From a checkpoint of a small mixture-of-experts model trained on Wikipedia: 42.3M parameters.
Below are experts of layer 2 (counted from 0) of a mixture-of-experts language model. Rows are named router (the router's row for the expert), gate (a neuron's input weights, with its number), up (a neuron's input weights, with its number), down (a neuron's output weights, with its number) and show model dimensions 240-319. Each number is 500 + 25 x the weight over its row's rms, rounded and kept within 0 to 999. Numbers have three digits each.
Before each expert's rows: a language model's description of what the expert responds to; "comes after" lists some tokens at least twice as common just before its tokens as in all text. This comes from a sample of Wikipedia text that the model never trained on. Tokens count by the router's weight.

# expert 59
What it handles: Word or word start right after a, an, the, such as more, most, public, main, possible, or pieces like a-ides, A-pr-il.
comes after: " a", " A", " an", " the", "A", "'s"
router:486534543519508532510502495536455497447512484511528496544522537469548507539502472526538531457522498476498503503488481517499509509501486467520524533446451483491501492499495465478517527506499461511506486518513499559520500549497507482476534523
gate0:525537536505493514497528464497474487491498480513548502499485485502490524465509467511455538521495493490500554534496492509505523479530525466511529519478484511518493543514515507479474463491512504485516483497458520455503499478470524483502492497
up0:495505520516519465468500516507483487464525496513487479464511490495478498512511491489492496465513477494497521523508496482471486488526515498523558496498498486514463509552513504470492469501472540493504504499485476501527477535452494521500512496
down0:523492553504508504500496515571455483527526488495545465533486499493469489517490490487460460542516510506553473519442461522504500522513547534458502485510500502552516492500502480464539490502559489491473498473518497511503515499509532522539500503
gate1:503512504468487500530492525529531495430517498529486602539452494448467493495564503492477509541507462556519532490525486511518500473487501533546527439533554444508539511503486502507464533508506510527505507504486502522477482508509518516469531473
up1:459496489492489522513523496499482485461502479508467520493508490522478508551497501502494490468488475476571466510498484509497554481502526514475496513522519509453486492470503513479484487453503467534493490509521457470525470458447481541534494514
down1:492468501491493521493487511473453527478494532523534573491481516462476520509525459491481485475538487495496499517572500489487482509531501485538517484511510476492500500479489467505526534467480502512529503520530504530519523527506487471496516493
gate2:542456498502482558491534503559494491477498490527497491535507498519451502477519531505508489461497526499486507491488513503505460481529505463492532521495511487510475464486505515499524522479472501503494485435502509569488482496533486513520526470
up2:523463504481496481478511478478510520505467513503474495525512498493569501511499489525472486504496474521514496506503522520515501449536499546513500487494515528524511457494516474481506543516474455475519472487452514502492470538502509479458473509
down2:515479529474473502527499487523530473473508458558480490487465498489521488469515498476569475487563549516518486488475507519482517516472481526522490469478504530517516527491538520441544494499508495479492508488496503547529491511529510537503498525
gate3:538486517526511531477495505516504517480501501464505488507559537501530449487530457538467480539493439493535505480522483520490500486479523508493577504516558475519505507515495510524466490500461536474525538519521506497520538505471532477495524527
up3:550479481486532515477528513522467506499503479502476527535482482477508495491501471530508497532529469523512510519525466540541465455489519513526466510477535501531514484484497506521438512564489539494508510502537535536506510520508509451457527491
down3:501474519491445499458515527468476493511503512526509489489547476519475450509524442444510515503513498478513519469488479529530537506476497516483519526495505502475514539482484534488525507509479506463477464500467496492484522537512483506558535462
gate4:531493509477486475537515518498501521507485515489498531524486525474497465469510512489455509492499493485509490505548471478538487461524534522476532515469555478475457502505514497523507525512494473496525463468506504501495481539483493520498522507
up4:499525448489444498485511465513466520483439483489579522517495507559505506512471498489469522493494510540496494510497516484510481534450499494489541505502537489504468491532525531516533503459520476518475503462457545450496518532497556483483487427
down4:490497496520501532468511491516478527467494548486498522476522509479545524507479455542518485532497493500492468452502540501474556529502470487495458472549474500524504539502536487495550501499513511497539516485502541546481488476506507508519532505
gate5:494535459493476534501468490500491476500504550507438493450494510558497490485500504472487527515493488470570486510520483540510525502501491506504504489519468488454487521511526530487492483458450505506510467465454491530458490506508511525508502547
up5:487504482523477475506500503501483506476492519497493456482496497488487545524500500462495504526447506518536476520522535485535524514477515455516479499513529487521498478503544463483464502475475461440483486510486471542492476498483472505505520508
down5:467511512457526525526456505497492507503482458487523505473505554484485490474510497512506486487540503530523472521552507472503497459477533488505499460466490508501478445486530530466548554443499455501508481512449539507543518464487472485516477470
gate6:468521540526489493458505542450516484459518468517512511534517504501531519491486510533490523496494475516520534498493498461526426511479482461524501499526497530522515452497519511501500495477495508488509464499460521481517518490502518467452503469
up6:491516504504458525549484480532471504547547499486478522485515505487476461477504528475503480512494507525512442470477483507510535494481527487483510533505536477524504509518507492488490534501484498495473583494524478529469510498467455474511521523
down6:527500503502499533475471448467473484491479540502534532478492542492504482534547502493489542545472489489476509526496477496557519515507511500529501511496487490536466532519523494485511470511528534459512488506496552502505483500447489528468496521
gate7:506508500488549446507482490468504529516517484473495470501547491457522543513467499474499511515510506499475497508499488489479497490505505466557531425515468503534526471500483539520473482568498498504507501511480498485464490491487500534509527472
up7:530473531483467522522491488501484502492474512517514557494518474536488481500508497482511567485496502542475431537481530464482515529486489491500523545471526514487454506517527552474501476516487470477536499496455499536478544484505501498495569461
down7:508481484487547508540475495502484475471516530463474534467547556487539509507484533498503482512458555488525531484500474436521474485493503499472547500514485497515494531483519479497504509504543521498528494464511489522538513537564478531518484533
gate8:506498510496475533486498510500495508485511518524473474533533521509519502592486520503496518437489493505524540525535482519491494481507515495441485503522515518475478503543497482546540511511512516485492508462519502488539510490540438516492484451
up8:499494462492503482561455503477528508464497472504467485495446527488531519546497522462498474474577500505468453537497477515525517529475528493487528503486464525508510509505592519474502514464496551486505507513497495514491483483506475474512519494
down8:460538501498510463504484524460494503498475513480507467503513494507497477483451503506487501490478511478486515524480468539493503459467513503449469512503533530475504495527542541478500490532497503492539508534476444515534540483504536513521490457
gate9:485487516504491518518488537519484495491504488498495444499501507538533507536568483527506491486514512485538535516480560501482511475519500490481481516483550440506507494482508527516550461535502559507474480497522534495478494483521535517519513492
up9:477521536564485490521516493495475510465510467474511498482512486476536484510475483444549473468515524520509548513509473522519506497482500503471508529494507509502483525496487521545537521481495555487546513490529501508525549552486473482514522495
down9:511556448519491482492478499524479477483543459517512496511523538496492518521491488505531517513489569514506536501463493493512489515510514460483495520475495506541491449505484535496486511503500492501523547478507512505528472486499489507516526502
gate10:520515514494504489488503507454500504500514520487516507486483515495480478487534542460449484524475523526490543530499535496494516494535504483477475552480515479528488478511512542463554508522508512489486481535467500424491529478531499535498497455
up10:507514502513493471500503475483479492492536522502537533534542479519490441532476504547499483473554512501519490502503541522482518509478485465480491493474474493512484525496519478478487489493454460509477470501528459502515505485507477519527481501
down10:525492485507522489476491540547500459490489523457495483475509491527477494503502470506529445464515462511450453480484495468549475507483472515492509469504496536511503486514497452478534532481449466516476583513496524514498522563488483483547489531
gate11:517503464468501521471526517490522433473513497486500499506509493503486540528508462562476515502514464511524498522495502466521436479503518518500503480541480491505507492480500524491504496522509522502473499510463502509516459485525496474518488473
up11:518465499521518473541491477538492472517475489500502504474508509507539533515497535495509473522502480478482518522528506515490468450538504471474560512491500463484490548475527498557496496493553532469508477466507469512502464547517466511494492474
down11:466547490468522507521523519463485459514472474469489480507498494493501495484475442502514493502506465530526510529501492479492529498490470474516497519528472482505519484517511469499516537493494501493505492482442506511492476484549509507509484495
gate12:515550514508485519528488496550502490512479523518538464501523489511537469493506508482505492479496497508525439488470504494474450492542506528464534549525522492484474524535483454525467548519491474512519517530515496497483503466482456466553494489
up12:503475517496528491542485515465517505485460506474475498527535507491506500485505496524554454500506444492477513511490468485518512515476523480536527461519503522521521438487510473495486502473517481521515496470458503489468519493518506525471474523
down12:522467488491550558529512491466507511468507484469480525520523532508517527500505491469537489501494469521450504504499442543515516491494534502484483507503504479510443491493547508481496482535457485493518501503512494505529463536514566486493510469
gate13:456504546531496471509490527511492495483513522504505474522545536517540482505443506490553557551489520486485517522507521546509498506463501501514508526480479469523492489487517521511547491533476463523527460508471515466507509453562475458478477516
up13:496490511490516552523529502478499439510492480501495529546519513512517435520496501541465465499481482533526473478550460492495485537456444539498512477477507517496477520527467495511517488523515529455490508541507517516475499454502482498541496504
down13:515503469515485487492509529515481489511465493538506499535543488522531476486504505491499521516504523487501511487524475494480497473535477494498524508490494505526536499501526527532514503492473510464493499435517505551521428502517505514478456503
gate14:514492509550536461520443530481496496526486502469499525490476511516501530509520530480499477557520516526468509451525510517550456479474486529516523449526502491505522482542519555499545459517490477507481438505481520498547544537526481485496503534
up14:496493462489488484486475478505521499478521481518509433542527521520520543503494558516517519484514484516544528499503483546518528500517468502493502531544497441513468506500502538468460488474492514483517444507503503506518479465528498525457496505
down14:513526498500471504569494495517489470541473506477494519532447475508537510498466524490501481518562509500527465509467491475476495487436460504512515528498492499508553471491482443506490534507487486477459521481486510477491451531481477467434488478
gate15:455508523509513500539482531540470488499531485492518495475503513503508519496491541470506470512548508490470476514520489484520517459504497479502472552542545498508479487532538466493517496487494515515502506494480499509511485488512531483510538490
up15:549474497509521497502505503495492540524505497508494513463513540488512547491536504490481521488510512515510527489502501504496482503550518458496532454465486521471525506538492518491518479513502495485495456512475487509530518512534468527498468477
down15:514476487476473495466488500447523561515537463527501505504476536484545492481514442496548510538510470476539469452480498497456507542506540491529491456524529495497535488475516535479496474483507489528527510502494502539505526484509526565482524492
gate16:486511513528518502492514450495511511468560519521504487500494505513543486517449489508519484486469572488513461522543546468520462481466533463502507528527505522470466477475510478471548466523510528511478485480505495523500526534491476511544498513
up16:455512482508475558511538461480484485493507498533498540504533478496486461468546526475508524503551517479443502524516541461522445461522521495478488452483494483525476499447526499474511485480492461554536470497480513549477524531536506485487512502
down16:503494512499485515489476500495462484535503500481479510485503463527502509486495512524487479509531524502442461529527521499564506517492531514528479428447458486468503561501505524487484456497495467498528530517473497526504533495512482525480525484
gate17:506485537480496511534517486521509560468443516518534504508567526519479495471464512517464500512472483557488531434552497500520572492468471517524499567503518471482482491506481481500485500526495456503551497539495484516518453508539483492501476526
up17:497473477496535475515525532478508503520484508459509519455511489526478522496521502496486492485538489510515470549502514496514535507527488531495504485511482489449476522548494511520535511530467512456515517548484530468472473454519485499534492535
down17:495516528519476451521541545469518517505461495507473447510493500535521503535469536513531501493479529469508474522502498461512521483503495504489547505487503510482538526512504496527475498463470492474494513440505529485509534486491466487527513485

# expert 58
What it handles: Word pieces and periods following an initial S or s and name starts like Mc, San, Bar: Sibelius, Suzuki, McLaren.
comes after: " S", " s", "S", "s", " —;", " "
router:511556500507505505489487478524466509504494560517544469480478497431471513529509481483486502495476516502484523547459497486489507523490498484494494500500481518518533475443507495472524511501507539502525476456469479467515513537526526509491563499
gate0:482469503515520441520495498555532507497447503479558513505482504497555515518506488516472451505512476490487509515522479530527484485465553481477513503505503541521492477527536503499539536526562486494508539461471474525477506517503514471503527491
up0:465488465511541489516505482496474477489537475460510504507525488531498539500484486481489516517464494479448528513458484488524501503507481503516544491506486485521475532442502485496438535481505474542487498503497498470498522528502526517474488518
down0:497519483516506487521500488459485502514486535459564553509474543506482478503454521490468507513557518496484524489534505517568503495508514474469498512511481472468499473475424441477492481472497497512510466535451477434520503515518511496476498468
gate1:474468513534484513508530491506494535478506524459535561543488487530507510466504544519534516503492489478492464504546494472521484501496495471484518513530537519503497484460509464493541503545489476513535509553538471547465481564498484460485524464
up1:470503497473507514475531537505484500525500492511515481485498483500529503491454528490490474527512538508487479511505533472453452478517503504437505484503529494471518538460507522560483529461503482516536530512479486539499535493524556454502482506
down1:523502517503492520533505562504468489500485485516471512564491463470531483495467547519496515484507513484448503532477534518452539510534500496517511495504501495513518542522526507510506507477512484489495460496496490525514429509521546515463455485
gate2:512493508488476531515491524478512468479506486514470462520480540492514508516501540546488510484531466522519527501506477483518470494478513492503518525520548526526491481523516548494485474463460509512518491527504564510510501488531510495500464538
up2:490538515511473493494479512446457458497496518509525485526486546503520523470530548535462513503527462528527481486523489492511471481468477471492493506507555536530511498488547484517517509494487513530514496502500524500520496484539560504501523483
down2:482462551507486482513514514513432478481497501537496499472496485464495542514518504576505519515528526478490465483497509503498485456463523517522515520503501500480482468491562510524493484523528498496470483465502489497511484493503517444496510492
gate3:479465520478509491481494483505479456518521557471479501483534508468487500474531461451486518501489512442495495478518527528487531511475521479508453489525510512488523482540540479506479495509457521548469535528490519492495463495499541512509502527
up3:527510496521521522542522500500525455489503534510512477537524514525504523566524467491448506478457538505484519496496502524488525509483477486503489534457501482500498481496514522501477466468516479515485455497502515537456479502500553507483521556
down3:540525537472495503486493506532517497486526542520500508493492478519458471474508518452522492475521527473480468529499527434543538496506504537478506509454479480508518478509462496519503472532509478504491487467471499504461487518506492486483554490
gate4:510489486489497478551492494512519498499532497471489483483487532475437522504473496466507507537484514497530492466550475542496515480486483490515517502536494499477450494492492531520497557502468508534474489495506500475519498530479470533503506477
up4:503522524469486473449503513458484459554520482536501509544478495526545484525530484511464481466470502469506515521502479499488536462520476504519519545522489507484466522475470439501540447510501524518537499478489500528503511443453505501504491505
down4:525496501546496532484514482476511490545554530510487504517515507483524514526488521513464529512484505470483433547535526497530472499513454509490532537529506523498483538499542494480485536519457490548507518504462490518473505527499496465497440508
gate5:459484511556528471465504501525515567451511494486511478474514509528512495516511504483515504484512539500510481532454463506505449497442530481515524501533479531494449458510507470517481516546515476510500501498514460504537521508497533547484458451
up5:504514535485519493494479482535466540532496519499486524455472506507507497506492512504514522489549521439494532516487491497514530496495513528508497483499519495475485484513494500483477519525512515500475555500525529491527542520493465514505545476
down5:481488483464541513445468465480516518476483471514485529487482496513478532504498541527547476511516514460482514531488508547505507469490519493515484497523505500492488531567464515495509511495546480489531480508519485516468554542494515508490529506
gate6:493484504506475541464513485500533523489481508469486572499471482535521506525504496519536491477554564536508466473499533527500524497523511453511471497487434480505490497509513538501514519494537537446534482483539517547499491461473490512523510469
up6:490527481498516497490496469520506502534483467531495521498493471496514467484479500494529527494490481511489489516472522489518485482495517512524483498507481504485492495505469480470494500477451463497468489497509493537455515473486504516475516480
down6:481515531456495471503515544507571497503497508485472497519547516534513518455529512524545479492527524518501530474489489486472512487432518497489497503551522516449482522486489510494501507501535471535497487513524473492502518530555493506503524514
gate7:486461515475503489486503494501501503541499466537505496479543499498551507467446520485489479503525503540458477511462509510501539501495524466487513483519504486494514509504479496513476485488452482449501500483492496478494483542493510469487507477
up7:505526480504479469453480512425550480538476520537508525540497484463504522464542499479472460487534480489468495506465533501488518496539495493475495490492486525513527491517489512478457473494534516515480490502507512528531515506524524525529527507
down7:435528496456504478520469459491498466476480487489503473486534457522497502469503466479474499514548516499498477510452495506497466525452505491491566523516452527523504493511515525464474481504459498506481446506501475492550509535437483490513482499
gate8:506499581482566513497540494543492495501513487442471487507487489517452495551521503523506531445516525496506507513470510496484524489473508481470500494498496496511510476460473510513533485463492497522495517546495554492532470543477512467470476492
up8:504495447495509535482549520491466484500543507479471515475511474462543449535483528487524499483484495510512467512500527455529494524544480437502494522510490537462495525478481524503496478470508554486478529492511462490521512466510512474508508445
down8:539477506498519481515512549551546474532531490459526489491464470522479514495501491523531488572494463500493519553489494508497486478524494468495456486510504532532495489506497528495468523507536515517443497531489524505471507491524543512509489504
gate9:504505530512476499500503493510517493489492517487511499496482483487494472496531485515489487531514498514494474526549551477524511490492498490474501505500537453510468502519471511516518497500471498509474445472504508539544510521498494482420498510
up9:547499520498487479561490537519542502524530512487475516496492496481480454532511496473500525518494523456498460488486528537523507460523504482514519519505509508494526495529542510521515528496497481454549545506489507482476485509489511512519496545
down9:519574515500500528500535503491534510486493487503480497534512492503484477472501528492488548491474447511545501523508527490483476484504443490476537472501498486504500521492480544533436450491485535503521475508493495493506496497536469496531499518
gate10:527522478504528490493487515505474521484517528527477513483521510483585522493463534490496431507499500472511517511502518531512550506520536475499485494537500478471545509474543520478509508478534508512488523522494487485502516560497471483514468491
up10:466482515539520496525509526502507495490500522520496530492520527524482494516471540490482479499473522445525490464548513515488528472493467531519502485489490479497539483529500515509496516504511484524487516539483480488465515480490432480542489529
down10:504551529500502489541521467506493537472480524489522521527520500516541502492526491494466516475486462532500514514536490460470488523483471497491510489537500504529508492479538484492526517525495524482515514513509530487518456511491506515523499450
gate11:477518495508485502427502473476494487501463517509503499482521495502494486492509503596471496508514498516475514517474533497507467518492512490506501489521491524477494522536519522489466433509502496502480521494524518498526511510526466464526495491
up11:480518466462505538478497493522514465510504509518520519511496467485527484476478481526476508527569515491491514482513480506504510531459490491441463540486478499504455514459512516538517504502542481481454503495497519530541544484517533528511464493
down11:494504494484489498533474518511505510506481524512515464493514549495512476483484458543492470488497515477498517483522515502499504468495470492503537534512491527499515483473493528507523512530514510500506476485505541485506490501525504496470507480
gate12:454459490492488503450539502481517516545456481521498516501500479532498534480502453489541516451452484497509454495526516543488471484484532529482509506526514467530517508473486512486539520474514505515527506524507529477507436508482526531508464465
up12:483482495509533505517518498466468482433521471497496544499467514512473482534492465539490485520530534456476530522480477496488503510508532497535499509509527515469501510495505531498524510483533518487480484508497504528537519507456457518520534492
down12:477494462523479514483482495498511491548508437526508498512525469485489484454473488486470461537527497465516466504543517480562509482449480517532524550470482518478468507498485521518444533526470538519489464475475483520465470496452491474512475473
gate13:534512499489486460541478522519469493502475525495485503474477530478480544527513504475506539524546497499487480510542484494511520501502499447471547521498477526510488487486546535502491559488489527452496480506520472467478473502492557533508494456
up13:553492508463520490511498484476518482552538452544511483530500538467472500459519490512494525527458480522501502551501527500526510479517495504511524492498468533462510501499513477528459529516497524490541540546450511511493517517505493502484525509
down13:480456451521514467499495488460512531473497513506472520458520495452489518492477481509491482569497454468495509483485478509516498495489516498541547512527516485469480472527576473496488494512504509525470511510512480469511500477505574489514495460
gate14:512524495500502493528484520506474509521495531525472491509508545476450475533496502514474485508520531537484480478476475547481525526460525470493474473474474491460512503550496524528541466536493446503492485515503500498458530522502459529438520531
up14:526511512456498477523525514470534513484493489494466494483499468529537490466488520508545463518522490538502496480542493505509459522497492518538499474521442496453466502527503505483541515478570572508544538479490451531501484491555493444492502476
down14:486499580515513464509469527560515534509501502528522469535476488475472481481476469460486492487489513449486480505522536481508522502527517524491511542497469485512480493498479451519429513508475468461537512531546521488511518452514494561524448486
gate15:527513453506523480472507523566488472495476460490547493517507487497475551471508520512491476442550509463508484499482483487502469559564511429524473553507447524517467499537496518496480507490539481442468517463468513505476460490538513479497494509
up15:490506497506504517518475538491509542471500559508494527485505489466501469488481496459491496474528471544520489454471508476467525459523465480500495469483535488555509486489530502505520553525477499530520492497486490528474458459483508508538536510
down15:532572506496505499486509489497494513511498485510501486537510527483529512521560492541484501503515492466476541519519486507485528490533520494470509497493516489541464526524509523484497505500503534499496481561490506501524549502492464509514465520
gate16:514522465525479532533520499515491517479498552476517482460502475483522538520512458472457502509451545511527454515484511492493518506489499483522532459517464483527507472468537526486473499467493486454506512483519463505485505469482495481487506554
up16:523500501484487519493524438466485469480512512534490468503534452518512520504563470481500540486489525478474478486537490475435510518486497482506522549520501493491483485496520477500491520489509494521543466494500502527482468498483501499529534491
down16:549507541522515481524440504509542492475507449441475532495531508520485511534506478517491538513474471509486524442473532480495468520482469490462529463495516480531486492501496462513505518494491518437501471518546457470484486515524473468474540482
gate17:510502521522467500485481491445509490519521517497496475521502521520488476512530496475489512502505506520490527479512560486480458534476475509449531501474491469502499440484533488464505512500506477493518500525491541498433501487497465514503498498
up17:481534522525512456547483494488499521457499448484492473490481485512516489473492477538463520472511527495449446490457506503510565504492506478493502447481548503495520487539445536502494475451499470472517507489465519514486474477499499506503472492
down17:515503508488509519515472573472488524506479534481483486479495502520524497462504500499507502448500495517509507531506479481504522472482462493518489464497457509485513485470507502536484500462517513526502507477494496516525499484532503494494539508

# expert 15
What it handles: Consonant-heavy pieces inside foreign or unusual names and CJK text, like Mauboy, McMullen, Mogachi, Marcílio, Collins, biblique.
comes after: " M", " J", " m", " K", "M", " P"
router:505518461498518510476471515478492459528462459478520489483541479519523478504479473503515515536473510493496518522497479555478511532432536517546474559499484543501511504498504513483517489499499525502511475514546550486534489548503530493497506514
gate0:499541509510517549496508513498456491530536548494552495481506506505447483511517482463510479475498516465487517505537489516489522501494467502500549547495488483510505486505503544505476517487504519495520507541521492492552499481520491472449500533
up0:529487502463477523510544507497490480514515525509512474466514521516467493529527479522481484491496507524485534485483527527482516501498533507555505499521471499519481434500501471456447515487540487454516477502497475476489477457505469549501503518
down0:476496538513491513510473502520537506458500474516486520519471510453481496490498475449505520459468508473457518528485484488486496545511500555514506531514501504530502511506524541486455439462464471488537531515518524498541483476494491479547435484
gate1:558506475506506456501519486525471485486562486472492574499471532480513533517531494465518507489495513475504481551508471520442539480470477481510489451536514485491524525484494483526467532477495516448480524515517491470516483499499463530503481520
up1:528509473525456512522473515502466515503496496495486490499511495504500510505494497497494538520489499458515503499552477532528529503532502454522440522439497517499526473497509504458489525471461474528501458452529513513471470486498524503457533521
down1:510478504512484509518482481457535486513502526508524507533484491451470495493464542463524515487463495520521491511506444487502526466514539480498517500535479485518522494465476484488460502539536488532470507508537491512539514490538538477522524515
gate2:484571509526503504483476554510479497525501485496477496514522486516456504495493511508494471494468514494525490519523464498533533527491530490482547479578527499519502472529463519503489506483474511506479488460519498521479518458454532535499500502
up2:486476469476497481473473501488498512491483523485519508536491483526541524513497519535497491526512528495481526518481497473446495480486481590477489486511520488525487559504558468488511510482518454526487463531518462494544460532481472479492481452
down2:515508464526476529500508482504497512491482521513497488521495478512494474564488495532521499485509526435514510457527501512529532463478482457480481449471501500493501492520513529501529493470475505463522534504478528503502499492477524520530482513
gate3:472484523507488510512496468523504531518506522488495494528547463510464492487462506490526482454493485502551524475502485506494492536495484504523501495482518498567517454478458529519530509569500533507510540517518552486476515495451529494505518498
up3:536486466471508507528482513501482494491486518570491552526526513469530516537509450521499501519503514522469522533511508528506478525496478506535551514497466497457492507535560488533481500466512504482464479453482463542519492479546479493542494469
down3:480546482479485523478451512524491511516485493486475491485507489479499506484492507453483492461467505496511462502543574497512524488510520510513452479517473513531526504509473535489525484516513541497497541504480497497488506472471503464487540520
gate4:509486522514477514531510504544505489490472479515508493507463569518562482529489536501449491471490479542493496518497463531483536505520496491529462463458479533507557514514481530507541499467491532490487532493466504531528505505504507567506520491
up4:538495465550493529463502511505465455475480504527496490507471493499515490470513502486494507507465471509542531483477537488463458520481509488484482528525487511511465477525535510497480500486529519495514524494583484493467453532451496537508513466
down4:515477478445474489468499458519566471547491523520536501508509495476480472472488455455495472467486474503515510504505515488518490474511514522463533456524546528516461467485543490529474522495521528481478467484476475451465480505466491547494520509
gate5:500520483517492466490528504520509516495479490481514529568518517572513485484475473520509514497491450505532494493479506521498505532480479480502499522501524532495466548523517482436559510510466489493534516491484502487491521489489509505460505514
up5:506497508522507503466518522484495504456516519466470503506515459496509460481488530512503512486475507525517487498481510479487494490505528508482499525527519509506498518508476431489486530461486495516474516460467508509534476492487535456489516527
down5:526481485530489494514538518488471518435488503519479515524505506494534513533432524487494487465490535543462544471512466479489527524516473471476474488480437481472529482463510504511483511467476526533481523539483477534510470512510510488465492498
gate6:468517477496493499502480535520517503494488535502506499497518480515552504485509471500523459465458528505532477508506504520496506530521490480515472508505473481490491460496520512507546519471536539471515490531506485549517500505524503472504536504
up6:495520534506549512500484545489482531482478503526520522453532486507493538508518495480477506486541506511539504504482489523480512494558503494494489486523509486487530505507501533537447528470465477504478478536534491474559465497507516508484448495
down6:493498488506496524446509495461500489461521516469508496515550490467534459464514490461506526487520485509539516514535485489550515501492498496542489529479515465487440478491499503494524489498528529532508474505438485515486451468512492540521502497
gate7:512512468506508440518508455527483495479512513506542483493500542454509513506499493501497510519539516514535496534542530507493511534501453472503537491527488491546495511521488492475522465506482487482479506455497460464511528476496465458478568515
up7:516538538496507546487518501482570498468582533489505501462521469510525519504495553524509466513481491473497536462495524494477496518452501575516498478417493475471479493530507538507511511495489548511518478494523515496467535512529511544470490530
down7:490491469472497438556496555544465507514523501503474499485538462510449499525509449509480506473478508466541460499474524476505516533503477499540494451469438509506501501515490511475513520450454469520502509500494489541459480509477514515495529479
gate8:494516540493536477498519510510499500503488479460510477519523512530451474583457507503489520517547516526510514514512506481499508490496505511501527530520495483523532475413502470488552502518506497521489529486469556523494488534473520503506539504
up8:500520491491546482501470522496508516495537497505513527492516511462488493460522446504563524491531514492510486426513494559516506482479535476568526526505490511513486498494479497543480496509466518445499542495519530523486514479465519505537485451
down8:472502535500505473514511484495514483497509509545479481498518517501537537490518471482478488498534481497488525496515485468492460496501503528461547473515495496493532503512547501550513491456480483454493533514518474478530451509462486470503496443
gate9:503492518502518462482550501503489466487540517451435508475486513524521470526555497497479486533446491478483533526460500478528526484505484512520495523496473507516507484459556512529476472552471525518475544470508486507537502535507478516502531501
up9:532486496474548521490502514468500487504525523476490496473521535478512502531473540530499517502497466522501521510527479454456465525460506544493510514502450514489506475540504529536516516474500549494488506525498503508518464538516477565524492550
down9:487457524543489527526472478508533503507498533531477492470539496480520520492505533469506501495518465488524501527496504485519497474460514523478534486493493517474512494523476472530492524541485526495441451535502486522492501484504480481483497487
gate10:550571480505512511479545475485523500518521492491501498563508496500523535536490504503492473480492483490477501480463521479548511468530508511488528498543475476504493476548513496549458525492499511482535542527520485506505510531499500478505460521
up10:488526518494468507456494512479473514526476517481475492494524524481486489492518462514515514504466514499474493521458574476510502461502494496503510483477511449511490502476473487489536497526470497533528466536491448514495488484522515502496489462
down10:492526481516515443507473519509488494493534473510488500530491504500477477450499452523488504544511510512493506510533461508471503561479511505484465472518438510491515501506520451474504520512491516509502522495497498474508541483517523509503489455
gate11:511518463500541515487507501505498521494489488508481499484527532481542473506530472568462540505523471515453494472499534495492490473515502481507517520523521481529497499496497465492459489427485514514485526480456525472515522514512511444446517537
up11:517471424532507504421464493488507486477533504488502503512508536506507512492460491516524505491468479489438546490523490467519520532506500476504531511487488532463460510498487479465526482474503523509485530489501509531506505565495480511469503506
down11:468461506504448480530511505448511499468496517540501537517485474459578502515475520447531505539425475518526521526500493487455525536464520484555465545526519533509472502476489525531504488479495534496507494474529497526509520490492485496478484445
gate12:560481509483508501511473534508489475480500465496454492472497492520472486478525498472589461512483516474457497507485501503498495492436502475533507509482505525521513457474467505496454515511504502537512544489548510552486488487485513543459494487
up12:504490521568481501466483563500499473483537500492483517482510484521513522499479497533496528487549500488509504452481517508463507503487499470504507521512504527516494533507490549488509515475485500522470527516495517490513471519482502501492534506
down12:542490481471496497527491526506508552501507473472478473545527488501493503484474504493485509502522529475486520431536520526483478491497467523498487439497527478470525478534488486494542466496521519524486508486548504498466492505519521497510509479
gate13:456500517502525536486489501489501465493515464488503487513513484505509540493533526478497594495483474530505514467520459458519515514528495548536463484472504498521500487517502526515493505502462487501497531500509517525527544535457504481519481526
up13:509504500504481461541538502504515541478455508525508485501520497518496498502487493461504506501459510498485489531503476459523446503476522470468524515525469492506505455498536476545505509481515485493549489511467522459497453489549537481518477451
down13:516547477493519518530487508505480531491494520484526465506493527533578554516476500506491520519491489485473465483524558503517496498501480496494535503503439505491488505503521482533504536484527520512484502493511470505467479508514455524486491513
gate14:515490517510523508493492504441513478484479506508532493544469497475493528478490496475516470581492535519506493496507467461537513515513505478503489482516474540468481496528509468522484496469470532453490521523467474519492514523528499495545481499
up14:524511524514540480501520499484491517477534453499493486504501510465517490524501523483487470506442512435491500523493515497503507506522525519468505546500498506475521501501478486503483510489496471510480515514491509541496484509481488495506491508
down14:495545486487521438516485511482499525503503475446497535508495501494508509483438513501526508492498509521500495495508475491524530489476502503509519519480540497518487489463487509484515465484486495499515448454514535495513508522482512542495511501
gate15:520485545492494499465509485459464513533490515480506520510483485488487515528470501526500506530543530489465517456485539470473495473470500506509509500508523533500485515493483528476489502509490527510521552491529513557496491504486516538459505510
up15:524487486496489559515495531506505461480473507518461501527455506543506501488482464470490459490516476500502484527483470479483515499503531534497458530517480488498491482498531493530514470492512491548548472526530454529493497519482475469517476503
down15:522514483489513496465480517514516514478536513500498485524491507502524433480513507497496491476471543508476473501452531462510497528503500468434530483552467476439504524500461524504506545507517483513489517515525464501508522495522475506512546526
gate16:493497420552529518466529492493517469487514520497461454477534510527536480503492488499486496527477542496498507479487538515490489489507477496507455502517565489476466487513506457472503525492489537519491546472509514418506449515493509493467556544
up16:450532490482483510517483494472498510488533538494513524449536477530520480516549508463514523453517531519480524487517490473511502451488484524490521525470524464487476489524508507513512548499504475514487460520514538467488504532535441459495487517
down16:498515505501476514473459477491496469458514482506487518410485523497481481512490517507560482510491543493515478482484481519486498489502488505487537534524508474515502533538517495477521511509503511504553483526526466480542498497456484488475470503
gate17:512540524502534527520487522487485498496501454505496549485499486556462527529493525498500505502550514553523476453517482498529527516471496497511481538439470560523495509480500571517494475511489519500465501482517507518474503489502478502527461476
up17:506502506489481499512497513498519498490519496470487497469490494489494482519513475543455492493484490552504470508516496458442493465501497480503448499523478500459478500521466557503496574465558524500510492497505519493510504494491528503524481487
down17:523475491493536470449473494503520495481478534514475525526508449490498554512510492470487535525519450491507516506545475504515528524497495508502483518522492495495511513505469488533499526467530490478517531490448495543536545435451487488531504516